{
  "balance_loss": 0.000558,
  "init_std_router": 0.0354,
  "vocab_size": 16384,
  "tie_embeddings": true,
  "lr": 0.00693,
  "grad_clip": 1.0,
  "steps": 5414
}
Below are experts of layer 4 (counted from 0) of a mixture-of-experts language model. Rows are named router (the router's row for the expert), up (a neuron's input weights, with its number), down (a neuron's output weights, with its number) and show model dimensions 96-191. Each number is 500 + 50 x the weight over its row's rms, rounded and kept within 0 to 999. Numbers have three digits each.
After each expert's rows: "comes after" lists some tokens at least twice as common just before its tokens as in all text; "comes before" lists some tokens at least twice as common just after its tokens as in all text. This comes from a sample of Wikipedia text that the model never trained on. Tokens count by the router's weight.

# expert 38
router:537494483465458447511534521435537477448546465535466562534438558483408553487545479535559501462462468492545533436471536546473502588503479508508399478468517471386544402504476455486514566518431493460428441459544496429574417528425607445478516510490510453493531560457415482425364551503393504564
up0:461539559522510442545514473489537538430484491498529532453506533514503461493550485538490506394512512555553559484539422531513389568479474518512548465534455508555470422613456568439539485521493375513567394557442429476482549500426505429526455445522480477458528489531419486451476482555523369450
down0:572457527503460525529557559523558481505489473509424473458595433553619474521525543499520540649509494506512491603537434525560491511397491573442497489531472440501475557452523564561513531468506636500489509535487439459469567521475450553498518525427438527596508438448382453531469508503460541398
comes after: ",", ".", " that", " where", " when", " but"
comes before: " was", " is", " had", " has", " the", " are"

# expert 28
router:468443425538392592441483450543531461458535503463470467518573507402455551496452523501470443451479544543408574553491601454495546494593506414605584453426519457452462466452424521471468537484528461485457516519492510378524422593529530488505485553539427501501558574570457479587448504529510495551
up0:552491426588430517450427416418526525476472617361570585541479555455481619432454546375462541515614521477497467525437498511465525553512488545454462503553506482463557504472451512512517498474464477526486516534516474498469481457475452538487534615481465448470568590480490525485441445493476541506
down0:546517531428467547504606478498532525485484454571594476496518477432468475468467435518508515443530443515500548496508448464473582429473428495637583488524460440536585426515606510493569520577561474475509558518471510472580467573502409555531581461604470581495429552453419529433447410544602556471
comes after: ".", " New", ",", " of", ";", " San"
comes before: " |", ",", ".", ";", "%", "–"

# expert 113
router:434428537465469537509472502472500412478503513464507459527563614481478518473473481522439476511460407475498399550508506557502543532515474552562446428584499433384457482517470451542494506495469390485539426439437528544535413563496558393523395532367451392510458475498480506532422497561488437633
up0:469455545441440522378432512504603551563578525472520503538449502547529562527490461652500521520523496443397481376569624521478501584438470446505519552623470475495478553535562454538504534589507483541523489466465554477537493469512545545505414412487499401518464537515528472468488581544521474545
down0:518473466489477503477445410466499440470505442455508476515512386543463558510460413446441437470558531502553452494608529478490532493450512445580419481535496490591527543523550549481477508644526457472424508588512546469405566526452561544427512490555569521510382578491525661465539490488541462489
comes after: " and", ",", " who", " he", " was", " also"
comes before: " to", " the", " a", " as", " in", " by"

# expert 185
router:492486595591424477484477472493420540446546449463449443438463558497532589504493466583454513513437473557433420446499537487514518514496597465485481550409511467507457520496483451497440541537477444560528483476500630551501490555428478442539544427475477491523512429460462387559531507501512514556
up0:531449501448511486437531586448556425597548580488505474481422437431568530467543540530479450406523538445514514524550508516436526475512419555478577595524465490498454509480490530539408462436519472490524475512423538444445496517603563562539455554541636480562501552458521439553486471500548422544
down0:473419525428553472511466432502435475500501592557592483440551553487549463463494531558474545534515477376521530432442615405452416513421466560520548604444505492515495467559510562448585496503444470456553504512602474577581542537413513525552542532503452517498492519441567530456519603572555566489
comes after: " |", "|", ":", ";", " on", " ("
comes before: " |", "–", ".", ":", "th", ";"

# expert 44
router:494457571529448570430428499551575448498497526497517425558427557490469381520496483565546579470502469573476486491546487491426435454473472589401507492524532527506489515448554533453480450464490562476409500448494521494496554410549510474515430497467636406622540445477433460561525502488508542565
up0:471445522516456524504473450545516482591500569424477469469522481461554395435450475547512499422530491516367504584530465516474546417505520502409460496563515525553534478433470555517439564492512547534433528519537512513476514543456555525484459522400455490540440492560562476516460540529526454465
down0:560431564524574484449519447551471402485507488513498477470531517536528501473483446429427575470455467477534525642508514484501588449495484467526442481507499495460466591520476506464421529531471519454593607413492568601533539479442444520517523501504511566447501515508504615381446518506424604428
comes after: "\n", ")", " ", " information", " career", "History"
comes before: "-", "\n", "|", "=", " ", " Votes"

# expert 219
router:488486551509481549455435468545597478478452564542459470562460458488479300423498430468489545456472449569416619476464460510494544539382438609522420538548546547375481456453561520453477581494488466467442472500463479543492436508558436525559490543518438496400504477464410471560483458534591498576
up0:502425599447428497482448546519470552485506517460481490463470538639431481418475498468471443423574502545437473622504438542622545567514531580464572471536468420518494466448472503473536472356551347402468468561494471413500485456558467500521488517536504439576583458487423417536502425503526495491
down0:588536509554379521507550482509418472494477472523547461490482476540552530513518502538525419517522604579473578521499479442493500445479525491546484501557545485582538410471454514504540530504612502513466529476437536446517646476554475437460536540437553503595481429487507516486497561457403445417
comes after: " |", ".", "\n", " ", ")", " 0"
comes before: "|", "\n", " ", "==", "-", " 0"

# expert 233
router:406490519430348476435464473481565486550603525453397507443496506431473487548570419540498482520326485524379623491492635513534484624472507553550488572469575498438492550564428492444467479584494443490523516492463484493477534606559484575497437497542473465534508501501425424505475532482505496553
up0:552564450444497504518432540462471508463506440509563411544489458498487475517614378535513484443541556581443535557576496540549502554446546536437457456459502460459565497521457521516500479525420519540575418483436450506520535529458496483507429498540532548583519508607501465517527526623489433553
down0:496466446490464427488482516469505455410470435435529531465450464531479545501573499482465562539540474560477463481449487454520455620355493472513516493435472482600416484545513509537609447400503456542583582428475475532472475465481465621433538531522544531485524528514374518479439474563552565535
comes after: " |", "–", " /", ";", " March", " October"
comes before: " |", ",", ")", "°", "–", ";"

# expert 25
router:433384422488447516477449476505507439512534528514547452479462468455465515464567473507591564534504506530486541508502488544465429442549570498543588499488521521370540464437493474468427506559459444407551578540366554448511478541549469463544449509460472503426487546551448436562471514525432505543
up0:562467555515435474402501521348513481534447442497433507576608378474558572440461489469462466549484452537496508535471513486506497560519629528446468522442484422595537530466465537465562482548457424509488513479430491501519494522497511451486506503512558484476523448532642572484465474570469525553
down0:456477578531508436376466484448475543487479496557458477487569542482467447492528512417476415463472554580526584425498554542500463542541535578467536545516469567609502552490545522424557546610459536526467527453536487481559518560523559519457541510499438569411487497460495373429549476405524515570
comes after: ",", " United", " New", " in", " South", " of"
comes before: ",", ".", " (", " and", "'s", " was"

# expert 33
router:453527566518489482412432458458406537593508462478463462615449455493542559593565482473483485432466540584427518530516445571528501554535553557502458474593512549515476474542560470584430597524460501433504521529462483485596432577525560492521485505449561475521552483457540486480451493556450577413
up0:496584440522494535453502459506468456576456642552536487556460429560526491575537472502469500475541512538575424541426486480487522460526556462496507464477440564508520392488419542550455525447490549456401555545416478537581444530430435441476471603490496522552468499535565630550515498553564431502
down0:401409518492510506475433489490483428566529531502557552576519432460518501545504475427559529379493470466501489507499459504493374577492443530481308495462535518535457492497532475524435559607497448526520507546464486493467534498591552480433478541502450511489492518429565560466414522481407522517
comes after: " the", " The", "The", "'s", " United", " new"
comes before: " of", ",", ".", " and", " in", " was"

# expert 210
router:505489524518479545441436505438454439503532471399523522557553476502548477573495408468492431495475538467522475460484415582562534537539564516562474555516474475564418410507551439495440656534460545412533553483472494485546454566543541419496467502532543472565602517429477439451462530538449548480
up0:529534491470480578535469531510435588450606526463513518417505507426461536452491466501602520496500557620522538399524463534542467456623574393494511476557453441488482469483523480492425506523508500452432397547513535561386447478565506478543515539529601509528489519512460455538518494573500452577
down0:543483509488572480569505462501498467462530583460507576483633500471487549469506551525521453450538477549462531458545497507537552494402530463537520512575498454544451569477516449487421502499463491448533446473474452543395430427529455476568452487498505410463591619498494473540537525476488431576
comes after: " a", " the", " an", "'s", " g", " first"
comes before: " of", ",", " in", ".", " and", " to"

# expert 191
router:550493510491539523452450446491546359444462548465458561561424484440462453373575523547537522505460500492541448547549446534498518580472461568481546524453548494559460448408501507506541632514510450528480511503589540484468561496515514462475480477538635464515587518462524511546515483621478543412
up0:570481528549485440476456495531421565471528438484466409501428460589485478445496496484431643409533516536511456537504449509545497473472487458564520503477408450466461542574440450493481506535523564576389487438476508530522406504520495391466592465566453517499560579520612566477472485532519481505
down0:430532486508518566495479443421558547501398504412553532485494425562488524504518554515539497485466508560527525498543495561512413562477521509478512532461518550524464469538440478508541542424428649514515396464541503534563496470478505541500460554535539558529517543577519489551512566518568499460
comes after: "\n", ")", "===", " ===", " (", " He"
comes before: "\n", "-", "==", "The", "===", "In"

# expert 166
router:387458581525409489480452459422426506515477503537498484449521549469517584477572535542513544508425459519479544485521489519554451537487442521556542526426574395485432468532437425435452539527471444506558504491467574521508486522571464494538578486448547474476577464411508519567521535579462460559
up0:411549561432536532478576488404498595552459481393430499595495499379564500473549385446523468596486560475413521489414449504540530589492423444544588497477436449455480517576466485529518434427496438516474424527471483521520484552524480477515587462538479500556527523435480439491526406503496509519
down0:455483468559479453569451492514508667508623503460524502567444479479547581534548458533537474593584440513446470480515519444418503496444497457512480531468527357546489518497453513468529462562504488481512497535522475534499439386466441556509549420557469538591593538501476536429506360527447500465
comes after: " |", ";", ":", "|", " (", " /"
comes before: " |", "–", ".", ":", "th", "-"

# expert 43
router:473480508474447510465469444483515401424607542439481496527506486506440474527509488464460518464469513516497488444540492558488536478487520457510488463456510549408452470534392558416543559567551524527475531431456594626548535513460429551550519628510438508575587348514413441519452488475462498646
up0:431469452512520450496468566565522477472503428454448501525513561492569483509536544464519515468515473540555570462512430539566388465467489466492405520407552576407498448471451538511546441473495496478454400479477557440531447500456588567505592559592410450591429496513432414550518563451512499557
down0:494457520523434496520450434506507500389543410594412434417449499516527511472497553511459531554463488508402440515447505422448425418470517563429539420562455598565568457399533538483494411466572555476506475411503499440495527411530489498500524513489477508458544466561467569494457550474505503417
comes after: " |", ".", "N", " is", " was", ";"
comes before: " |", ".", "-", " to", ";", "′"

# expert 22
router:494490481374391526499477453479564484551550485496408456526547569515531470410566480441496536574440477515444470555553427581532464520450535474512526476563543515526481556554499494545486454470509489494477422549417500518555410529479487582414512598412468459562383547483532521466477475540473500562
up0:539493498513456401545482532435522528506502613561459449555495427539428477565580563533510522503470504412492463530506541509499574491568542498401512432490443585522475510524545538518528477512474434555481452457491497483476596547665525576522560518442418461424423545437500456578528476483506523405
down0:546528471441480411476562485415609479493562491478517391493554511567456596589479551440456582598456476473601480509497626498487462503514460472520552399562539418501477479420492544519540439503470425510442527528432449435496479465474516463555521464578560496548470465442549530525476520439451544545
comes after: "-", " the", " a", " was", " The", " is"
comes before: ":", " of", " by", " in", " to", "ly"

# expert 71
router:503499566492501521459456519533554458466499516440451431557506541458452490430550445483471507476460570510415545583505436542557550442449504526454478496546571556492567462435504532562531571476518552461492543547590519481505345539522512474448518545486520521500608492493468486529476475593544555479
up0:416486602522546492567542492539497464505565537509491520487480471479548464527530494557543391549514553504461463419466477451576592485519366461534497590540472547598543441482489455484468502426562538491526409528505453590488535512486557587477493556549422480498590515445503432532594529499529454547
down0:548523436524453510571534496531443424562472497541531514595495494442555484464455519490459562387532422468478458456556544490547450524435487463479439490509492542584533396428376519429530539504570524496524466517532531434540600548580479551573567480509598333479564471533483583582465590475546460494
comes after: "-", "\n", "|", "==", "===", "See"
comes before: ":", "==", " ==", "===", " information", "="

# expert 114
router:418495446504432574482528414499392442478521469414547490360563457474510520498550422584519547521472544532392443520568596500524633466481522481528544499598494420471507463518500512550524555507403572387519487575564586478497430507429424441453494545523516483548553530551505443486501592431512507472
up0:473506487462505495464508534526485508472500511436574547463561465429487607555406508594537379427493477565435434498487470533515485494508499481446442520547524463482495547536481477574504525404518462469460453534534493464555515515451517520600450482424568431523516522559515430553576501451390469447
down0:522512485455497507507485428450539479449525482469549485500469527563492568444455473457459522458499478605527502438488466490521493480495479658540510442486539469366509443597573509421482538462497547469569631470537565469545596486540534532549548476516443494567535495541519479582474439497495511457
comes after: " (", ",", ".", "–", ":", " /"
comes before: ")", " |", ".", "%", "–", "1"

# expert 75
router:414454549449486538505426481439439370479506479479474450530551518486495553391495508560576535482532478503507471431553562502501546479514532537623545519640479469427516538541498452568465473468496402502511472466508525506498400621454521462415508488458499441532565495469454522621514479595493458542
up0:481526491512407518495496529482463558494411466419508536541577514565374522503441442626550547472441460536408412479473500562566557490455478588479475509488518483504508491552584485591484562501515433532528460470610447399527445501543528497555462483458572606500440503513511433616450505544492479436
down0:543490468541477519486462519518579431454469505581508424498456472457544479543519518470568532554381496429554601502485414426508486344451496428429544575520509388570541475526625488460505567517517511487526574542585493469502455489485516448518507446546509495433449553521512491575538592494458505544
comes after: ",", " was", " who", " he", " and", " also"
comes before: " to", " a", " as", " in", " the", " by"

# expert 77
router:475447550335480447493426538501529479480543491538539512468534508493454523553572455500481497473468523492464477534540502527551486506505492517568466414566576528502482527447481461490473545461464479504445401480464582522509504536494567476493433539462499493450516584529443464592458521510542432645
up0:491500512473521476512533475511460527589527413477516550504453532436607549558507476562528526477563444562555620515434412495454438556544519575456473498441524485437507506403538463543522432498458496542451497487490500506646556480510567436395572512516479497460534450494526520556520471492548423544
down0:501524526476498491569462560498465505533486532403516564535445459497519568544399472445449447508490501456561541572546504473502448526551485497429502494542567516537559492541604542504536521521526540517506522485514503510519590566501557544502482418528593532556522492446565513435389497436415581520
comes after: ",", " is", " and", " did", " was", " are"
comes before: " a", " as", " the", " to", " well", "|"

# expert 225
router:444376469515496526477470462454523472527506481530541460562546524476505446493523407394500518544478494531481470579496509536501501420590605509534530456576436422513526478487601468526496505463460552453474507542464492455525385512494508481478500525494493503511480639496533527521458490570492541384
up0:443568502502464428513494468490531477521456471446475576487504443516564417618530527493565505432560569498526547515485444551478578541483532505516447539527483461477484493475457513477463562426548576504505488581519475474458442489550562472553482608447620552520505595418588504560614475567518555477
down0:439483515520566496551506457406488352540512461518565544512461505553464579517493536507488445468488644470541484574519420442507531504569552456519405456434467470486528472493476492472501547590505514557421444537498518498454471504491524422510497531476564491494545415515524516382468416480458536366
comes after: " a", " the", "'s", " an", " his", " first"
comes before: " of", " in", " and", ":", " for", " to"

# expert 105
router:450488553568521539469467431545625481519473470505527526561487391473522418597437512451560464505532520530463573479484557516482546463467524566478556510520540506529454488416638486476431610451464514535541407572446581475457531495464414453470452542498544516460552478462504501636493443565488509487
up0:578553472538438502498546486517493418418555548508486479378503506478514483521502502526515481506532444497522536516554518468464583484492585531449540634543582500483531544485482520500469473417553485524499500553439547432494523596462434488478508433434482458446556485568472390506531497643521481463
down0:446518459556476538453512605566437437531366519570471536453550454426502617493538495521532566487488438549541513505442393496497478523580526499419466421482489419450495381520499486554418570594436479470510446524494484530606562536410476485458471487507519489391375443475505534456553481471497483463
comes after: "\n", " |", " =", "==", " ", "."
comes before: "|", "\n", "-", "==", "===", " "

# expert 129
router:544518494463449514438484534453526521394464447491497520499480525407512577428539525450456497498391503512479442530495551513479574519504487565582618503502482502525382471523557566435504507601440595455415507422464605482544487417509479505415502447480537519609433392519480462512499488572480456497
up0:534407589478501560502444524502502550502469549471429542467506502478556611416512476431572541472429543508494461626498477529485455433512412496596562537430479425563464441422506611485531521485441483460455489452550512548480507491411454524422530433424457549459467482533496490524506483488540536429
down0:475480492549478487475538531544522476466439505552538543488429548519478596416515515568524437487496492557453523469376546435540549492506479513477553418546568465486520589508489607517446432502519477489495551469495560572480554443559422481499504532484464430543570525497620600505526413518533469410
comes after: "–", ".", " E", " in", " In", "|"
comes before: " |", ",", ".", "–", "%", "}"

# expert 49
router:443526497555468512442470396402524460516432613399450528511540439481577408455460467421468493464470463522435553446513522501507519518447514544552519415455527460437473350417457515525468627477520499516517485424514528488553515492489445574474484478509442506545555515525559478489492541441541458539
up0:439470461498447519605421579528545453434511523526447497548586449592574428510586526433536568528458504650473493541577430552501446509556541467524487436498557382446469490604506553420458579530505521449470537529577463508543545561474495506498507489449535490596424472529546492479474481578436479520
down0:424463482470424504540383460582526592509425510526549477559533502491575461445512500543509627494540522533507465536509617513519480432500500474565558536458471407416560547541439473507510449481485508541514480490553418441495452474539472542517546507563552436598446544543507506535534484459426518482
comes after: " |", ";", " 1", ".", " 2", "–"
comes before: " |", ";", " 0", " ", " 1", "%"

# expert 19
router:520427457511496544383487432473485499522604393518491432472406488427541462521607457430467559518459574604476454477524534472457526451560589473514592476456434509398482560458446514473502491505457485477464550461515580388493449577549450468486400478484405476511488534548537451499415520551492415514
up0:548479523456529478460506562441459446637535533530493459516493549487537453407541540478612495473535524522396477523457514511525529445502490410471545466516484464498511627447640480488483432554518480381513505521554562587509516573425494527433538493549458527489521500518377439498509497488507579446
down0:606516451492480471481444538457469563632480500511550506527424442462462515519437561429458485458499498445645530508470503470466422485428513509490433500512558509515526560471486499489497466457540538527509559554474442501548658533461471606586511484465479499563554483552519536488505500475522519413
comes after: " United", ",", " in", " New", " of", " South"
comes before: ",", ".", "'s", " and", " States", " War"

# expert 42
router:505483550463456563428418437523483450684500459475548495558548445503496441517474446449535522534444524558442488511512419527560532551441503594559385503469560475462476478499557459489439530535465431446493482404464504432529439564532565485511556532389543369515533497467510510481446518504394534469
up0:499552445520446425458529499493490488584500473472501474498489444544498495540500475601476419507444478575484536542516589397357490492494550574442487570513536557502516534597565462540456406474511393449499467478494453486546483475540471475461555557569576429491557487512498356478405446454475557498
down0:564535522468518474498477479494488520489552490565533417503583544516463477483463449508479494428425462648452443492624471487490522365558444486528428446544503515507552365518573541551513506477515500527520482504487576582579518494515504508425463459561454494498490498575570524451445517531459491392
comes after: " the", " The", "The", " This", " where", "'s"
comes before: " was", " is", " of", ",", " were", " has"

# expert 253
router:482401570453510538460483452412427454525472530460516462550450543523482603536608452416501549507499488478509563473577366634506488493546530511566389527572491468510432528558567537511563498454445507462424524480440534427484432527583495452386490560475475474575546513491465529529479503501495507498
up0:526490389534474518513390487555422442495492430506443489521547414578449519485486513497503578519512578446429475486576391494435539501366592571505515540526500484508462519540542464453499600478479512535528553467503483401508448519410453332479473466556512567472529454436448514544500461476446510580
down0:488468446525523525523476456530503537493561483549474532545502467535460528514552518493393426486456527505531459564499518611576463504562452425576425430459499483414493483501502543466495404610484511469563538506442473472587498500426428536401491560548531526471529423501583542471611512498501523509
comes after: " a", " the", " an", "'s", " The", " his"
comes before: " of", " in", " and", " to", " for", ":"

# expert 193
router:405474508523500483540518396457594505541467499501495473496633583445539437523504463409535469528521577573494549464454513548475467501449447544564490492457517493442499448480504469388363503549467349604518509470503472467546523556475475473476505467548501433551527457519548500553404450573550508520
up0:546511435466467422495479549456482501492477455424448431519504496491582600490461477485463495497503527562540498514580430502509492477460384492525589580460454494599476621525466500568457483380444385426490458532485445513599482479389542575462484463503492414519510549485567506476549490589568497525
down0:510421452564492504500500494580500528480447410610481463524408603496372487560540524494494458545522562433501531543484415510446499569489389502510436535517415528514421522432402489496571485447561490466512518589549474447435452493473427494569522538583486462448479527564528534537591537481486529559
comes after: " |", " ", " 0", ")", " 1", " 2"
comes before: "|", "\n", " |", " ", " 0", "0"

# expert 200
router:435463546525517523454444425542576461604449573473536521501505429580543374534467484522545504586404417508513572449495564625526470505473502590554518498435558516408501426563509504446396513516434475458538460469542536453545527581527494527530400444516515506548559501543481518556444569503487559595
up0:465506403506490527513450530555591492456545482503485540560587544460498514515478431460476540484524530447438445514537485443460461508567471431446384479465566536481563498442615474419491478517524497442488517491430385415485582412428525541449428432522466522558576470377526368501586492503381538462
down0:602446381543435453547423473552499482482449584510479488453460374479569550496482525450508419493363487595523420493483406609492556463481543472423511473483457513476441592539511514484529531498560518500519496458493508499545442553551473459516568500442467569469441437568457572487495568588488528454
comes after: " |", " ", " 0", ")", ".", " —"
comes before: "|", "\n", " ", " |", " 0", "-"

# expert 21
router:447502483479416465498477522398586411582538472504489462434566531565447463467484453591417479434556518519451545426534549485462540570447535538568396471503570479550500402501518516443507527537561446488595508550396574571417548464443442462504459520493500453526561488503542472523492548474545438617
up0:510413430456431524535496516518507520543500446499581524517565480520553447491559527532587564521520563521493480491524464490466517542584569513489519568473504458517527330449501574445476595514488545439505528527492556584448527558494516468604420551513459554414508486502579404490454527492538520507
down0:504499555516404510541485488462522494421494500551503485583466445564495459539495511567424475436548463507591473521492454482398438491482560429529542522420490434438441395450427457488484399516556505452482509542453540455492510572543502421534483454443585484497498547552560455471498505446631441622
comes after: " |", " ", ";", " was", " is", " be"
comes before: " |", ";", " to", " by", " ", " 0"

# expert 101
router:510498565451517489481409503509570361533526431441533402569455472430460425440579448506491485531493553530470583594508468541546442540487585464396483606519562459527483561431517519539509471403482478460465506528503450469560480564533477423402573543452517541487516557484503488480483517474438512529
up0:476469500533455457462423483507583458469574469524544425546545484559448510429593503518556529533537562464522449513561570389530511456531629447471427529505499498398535479509572517435426569542428528452542544543522525444439598474504450513496505517535457518369465510551475504541508493525464454432
down0:466530527577533502505466472534498429608468438479551574475545571469406498500549400559483526498510513434548461539490516476532537541574451556523580554540589458520445525449558562503465535493458507486534544507534455417501501498447541469495414535533511621568488540450497554565516469442447551482
comes after: "-", "==", "\n", " =", "See", "|"
comes before: ":", "\n", "==", " ==", " information", " also"

# expert 76
router:483494451477399534497422451551488427539588459454428495474537505445508547434548373458517435509487542550379524558467445587495530524567590523561429421512460495474512457504571530549604522417473488490497524561499538427516478488596516539489534551524493471521555453444448495503506441577426463489
up0:476505507527493528536544447521557475490557536475427467523466553529487541609474422580515446470576523533477532559527482490488571409527439464446403423487473467481501648549526502584542501385402572476506519496570591577545515516492518494596545470508520467546487455498403380452517544583488497573
down0:519543516437589487481513485426455483505518524433495453509566433542506507574480501557412503551474564362503482595495504501559553491581469504550549500511477642500559494456561516596480443495549590539622501468532426417522607532561511505537565501505577513561537479609501475449493496473508466510
comes after: "==", "-", "|", "===", " No", "Personal"
comes before: " |", "==", ":", " ==", " of", " career"

# expert 30
router:552516575501537478531419564451544369510461494434476444524498469461480478533565488553520523507464428571459491478533430537452476549464435541474575417432550514515475495392521525552467519493486417460513441428526477583449542451554477540436525540431576423590509448516490470504540448574560508579
up0:482525532513443570418482519449414509483482524479543602480514522575523541462434607500515446598492432517601529506503542518542554507493513589488527528576435489561507448467518469496460418545463582491545490507531561512454519495492490541380484531563537561442544442488642475497478485565501546435
down0:540542571515497556538438518476465541519464514553537542455397471577441539513510533400548426589454547585497461495525565521527559488590444520457573436575476507532406495503519653408456506509488511459487443582545511450481527485485554443530489590385558484486416507447477525551446470465566596526
comes after: "\n", ")", " ", " States", " Candidate", " Title"
comes before: "-", "\n", "|", "=", " ", " Candidate"

# expert 16
router:443449510490462526477493419428525485522489481453472549455574391476456498500522437534468543409566558531444513472404541439460559563448531520579544445543589496441443433522449526473526540486533425495488539510404567502560470512396435559492453497460500534509593461544405488582463622487505502523
up0:458434495509475509504444527491457549509569491636498526486503424470462419487484518533550457514469552480504379475444478593491514529553473511461542556514473441496467467489486518585455492594595501462436654463503522485412477606441558470481445474485525516477496503494422466428479621527554468475
down0:486485551503344534491409523548448573394603467467470569490559502569586511442466494670555527497466510545564531475506514580527457526503595473477465563523513415490579553439437522476473464577410470521463486447491551495504523609471412506542430506518501523474453418588481452554500482487551475496
comes after: " |", ".", ";", "–", " 1", " "
comes before: " |", ";", "%", " 0", "–", " "

# expert 156
router:367457545490419570484463452458532501513472475357474458454505492468503520524508476561508474515392554486381415445578516472458515550522500513560555512509538432489452499482354500441494462517419439489551489477545538539538521556561467430521569579432492522549512560483484400506562500505547533618
up0:490500517485496562479441557486466566564471502397507457590464474559527572549563530351528430458503468467449473522482433460497500476551434553561491498447515438452417375447557419455481527563525463507517495512452471383631485493463442460484556551518435440504503505550554492499466658539495594480
down0:521494569565474493441399440486436471402465492474481508570462511479535494426481451506475548455462503479488473475440502509505565439509454439491515421465574580498517397516535433438521551603413424471462421463500507471529521400490427491563441462508470419536571534539554397576484535571474534558
comes after: " |", ":", ";", "|", " on", " /"
comes before: " |", "–", ".", "th", ":", ";"

# expert 18
router:488553485458439478513470479515515549478450366545445499482422452461474480503549494503631496437429466534530536566506476515472522585615543515441501485503492470517451501476489442446464542477398454456441560502494602483545444587486562499448478501509507437468443479520497408544466513538422459574
up0:585450452498423458587545459545517545606426474550536493513554451550513461488504537480570499493464518542536450511579520474485524524523610508424497602539491546467479524477523488531522511561359441480487480435373473555587518506530469502537569506506490457555560354581501494536505566598493564499
down0:609474456485482541519567443440424531463517566629398515501438499521531612443449463496413495491563547476551478494476454575521413548491473530489556518486493452534460575585527484601508549512551509495435441561546508496476454502515488489365508425501460547475448521558471452540464516510444534478
comes after: ".", ",", " where", " that", " when", " •"
comes before: "\n", " was", " The", " is", " He", " In"

# expert 7
router:470494495464531544452442487526398502572562535485499443543531425457501511514568416440505506486457513529475500478502469550495526537544518643520381519461476512501435471481569498536454559509459493396477529517503558475549416571533535476428452512474545384564553583439556490447425475521445491529
up0:480555579522586494553523623503508471382506537544502533499607494523548487468478486602484496396542514556530475463441567507512442509473537606454486512457444531483420457518415513636547477500389592536526434476385396470479477492441460497610490449450517452525535530408497431511434493505555416496
down0:448496553581488489537617569418500422395477545415462415601508489558492534494499487466448415503440490434508510509404513520492468455560539519510503469477480469482490501543575574505471412472522475498435408567522496502488473414603498418568594482548564593566513533541574419491441559482529463481
comes after: " the", " The", "The", "'s", " his", " t"
comes before: " of", ",", ".", " and", " in", " was"

# expert 136
router:477515518460575560426435617671474391525504460523510566572564518464421427420517562479534516514521493503487429453397487524513489488537487559474536518426502495519506506404535546537557481448516541484421577487508543450478465471528573481475501513478447458518551493444447468567433514490466455507
up0:467508537401456573459499511552507442434430444501554539408519577479471505407566500482514483506539491493517550459502511522510593505509543452578536534440548539445466515473527569493562424498440539402458441466506523453496557465451577563485506453535464579523486493430513497400543454472484473448
down0:597565490590439457515467448527497566523532510401548547520478519486516513510535488440451523503497506449460480498530411412555466559516514491526530522474409420491593531555501570509425482463452596413546428529474550516385476562476512512567467512492532574522508513565554486500613499487474516515
comes after: "\n", " in", " In", "===", "In", " ==="
comes before: ",", "\n", ".", "==", "The", "==="